From a checkpoint of a small mixture-of-experts model trained on Wikipedia: vocabulary 32000, a softmax router.
Below are experts of layer 3 (counted from 0) of a mixture-of-experts language model. Rows are named router (the router's row for the expert), down (a neuron's output weights, with its number) and show model dimensions 0-191. Each number is 500 + 50 x the weight over its row's rms, rounded and kept within 0 to 999. Numbers have three digits each.
Before each expert's rows: "raises" lists some tokens whose logits its average output raises strongly, later layers aside; "comes before" lists some tokens at least twice as common just after its tokens as in all text. This comes from a sample of Wikipedia text that the model never trained on. Tokens count by the router's weight.

# expert 23
raises: "\n", "|", " |", "-", "The", " the"
comes before: "-", "|", "\n", "The", "born", "In"
router:540430439444484432517486479604470501525531493451500468474535437531495452523519439441501443494559563451484510449462486527509537490474391482522545514472550466597503401427479595476461532451466584516365514420473525447460403456555482511534580520498492459502549502419512455495527494410508474539517478569529500586464464546530450510498505492554442436510481461505450494413425586453480601493551529452578440580496516481511418476440432525576520495531503451521450550417483588513421578511560586527387444510487565543488485536466516450542508484482531447541561546447489537570486534499423605457
down0:511498505518517500399538396450522469454443540512529558484516594521504601450495525405426554468496546540510511440543482565561553591525528482519475472620537551560467449411539530580507497565472460477412533516459403499499541475538437552477488446456455412514468463550517478560417487504473429449539384458499507469549560573481533541524464411508490542428488493471398474531419472468452469558425526469498398527429531383495510512450552570472579537523612503481503499471512577480533522543525583515524464525445518478504508481502612487377369512531511511453549488493543408528477595519427526447
down1:452475526525422509509450419468509460544503526486504468489551529578451406558490493547496519453434495463497452481502503497492530499518517563510487512518511513540523635548530407566577507597481484447506569548490542512465487503542497507489348508496484469420530534495522488475597534544565487499569540503535493465485488468466567529381464467534459409524566531554450429458449499589503566554434529515499524486450482477426427592530452549463540462516523432526466441423617471564428550539522454487459494602458454436468553498520505423479475553529481377552611481521370497481499416524461435483
down2:438501481423458581549458534500500465556451556536428475515426439534545403557516543558505461532477452471452446406522452453519522470448518481514564525556443513499545459493436520456517461563455481475553496569670560430438503442399519436453598485491554480511520532597515520479505470516456424517516491514441442571494525511406574536444558506525556499553532578557653530502504529594514493407520512432536486526569500484530540492533492451515551476449530596470533483447487476520436472433575424447495491580497374471517552476518453516551481523589481511468563461507499540481537478365444577474
down3:526534499477477531609586531421528546445420487448488368560455458517546477507427492570475572497505473462375475575520477517489595504458521473543509591497450425516425524520428446463438444416414492520639606597516541517535472478495531519464658575490506542525551466534605506525441477499506425436476517470531508569586488553465569498555524501534446423462394452543524532564523429475487514476514510514535514441499479485507430495408501521455544531544483532429430533502351479485533519614494445486498530530497435394558499542539502521457465500438506565584597466385464498611601518474581512425

# expert 16
raises: ".", ",", ";", " and", " (", " in"
comes before: " of", ",", ".", " and", " in", "s"
router:474548475585526489450569532540491507573542474564509512451447451446554432536471523447511473578505541524452612450533501514466478471465544518453535453503584487492509436593485547484463535515557515414529526528487503450482482573473493579536470490454395471573502530448600440395529490496486449451484518501483535477445456408445463523567493519483557570433523505507552622532517469439501486497596456505441551436435470665621441538517577539490491509532480549488500502494490579534521431546469519535579533444408498562546501548510506533555580485608504457485478545471502499525555484568444373430
down0:485429534424511417468481505510481597553570562412516567575479445450528503478482465437423473493410532515582570508473488568504491469518501543456492539507471556540517513415560527454574426520519504579576499484554563585539518470429541480556509439524464533550497469460461457531542484493466586498476466503475450585487542483452568561430509549530599546553501542463533456505466514480552501526553483487427575439568561509450529562530581488433474548535476512572447592526386631535469509566581485495544542507523570487463556543493437556466604472572615489571481513447497523490519597529458490434
down1:510425515478539523515504451499427515521518507378612550434567528496525526520489523520555483493546463522575499401470498440383572544474446540528459447509547438488459493470511613476375458560523541580519440493463485439487449470428456551529414567570578542557593485552490459559470531559497567536506524493393421511460506500435454536608510442495431502456523429472556452506419452495568435572479468446571501470441556500496522532535506535488447482504450504502460460502493517524481501520524501538482477433434562526546444469446568494548531466578462517503591454475616481447473491493508512491
down2:491461518462480527450440454396521445492498572504489630529538494505531464527485486499563520506583588415548402481447498411477508587525542507477516463600478480525421513582530587485487498420527451570582495458479481412499456471499507454494599554508547510521427466601548510521480530498556469576472477454528499470533503488573496503485488559505505482396577409515501577457545613588540536430381456504523428506422474453501511530467446584465557507526384547544513401459506490504458567508565572462450385363410467527475529466478479496471455499493464448440527509491408474493399484529429513520
down3:532469487403377484510515515510528506492603502476525458517491474578530455531485508458562404464538475515448500550540491510496502429460558462499550558536466410446476479523478493540496562431515491491547474475430554462482536523477538407495487572485478543431489473532472518515573561538477461579457534513514528534491529465561473459467556430507490389598310472465464486445517405477454504473524472382450485486469593632593526484455504623596467542439509539412386524580468452452530451490517469524486505466472534523440498491431508527492466386527543470496469379517512488524528485440524477498

# expert 13
raises: " the", " they", " their"
comes before: " |", ":", ",", " (", "==", " by"
router:585622590536470494507514535500469521448430611510468524536550505646573492529494500485492526473552548576473538561453586506525461471561564427585480524462621585638497502515474574517551387612427531547501531559569614537541513535503389490513541526491500564526455501425441423498533541459513422516525529523531418496493456512551527496592447588487474496522483504470516538430553564529484573496529520431503476454498491587441436416531487647479512560497641521394511481570490461535557468534470525579497492413509590488496422466446476555505423528530522482476510516474535499466459495472549433403
down0:562451503502511516513469534397559449449402545523529544461602529465497460515560489397509435488525457586523529465520397539494500454535527481477483547518450423485473463433474463493338507539539502527501525478535469459609524475504481600485546556567548493562518418418502465499537523493513531472431474492560469453388459465528450433502512432616528528541650571468452495466557457519539443601443411610484481493509513462479460420516550522386414465549605485461539403493488469432476449510556474581566407534524474512506531536504542578475467495372526523474522471516571537433420467446475508460
down1:490406513524552441502468475527406378539456530537555597479484491506495526464497422472503561629570489546510481406533439546475514545587526407476542499422583541488405486528493495495517546566540487530579516456460480480547537524474504535494490400499567500552529396599567519458444535454407455494514391448492392433467490488511482528512512498521482452484568501446464557522604503468459499517472564511520462460550498445544481508479550535435498519520467492454521496617441438536565479567517507450460483546506464543383547430474493452471449406611450429592606484386529515518495500400434595564
down2:392542520498557477451500499491500481553467468577588575570429500505521523432494564413551497524493494533459556462508495522505568490508453438496586348459500406445536519433504458449558490430497477486498460495540464467483514503607652539454481481462461557454498533615558496498526481405533453612474506518453458485433542507471550431464497381563488484488455483481481478539497491657516478453492464537431474576439506500454558470496374586475497492403550448569369475575528438603512484463448574527467519479469510527609463500533550531477520533403508551591556514552481514524452504533483511583
down3:632464490508533470451601466509524432482514485422560440495554534482523474488523454617573454472478516485555568437433597543510542503555567491540473410571491516475484468551442591526481516555518469467518519520575505497550537506471449484509513561535518550407489520437474469421459560379507525520577451507535509542597539444402475454498501469553513410490447452530534475522465510485521457506532533451506549492507519530471556494479440474561485490512499458423460451545524536515501475518504484496446435367482483369473473535488515510536633499582593498502473444442472560458500502521503482488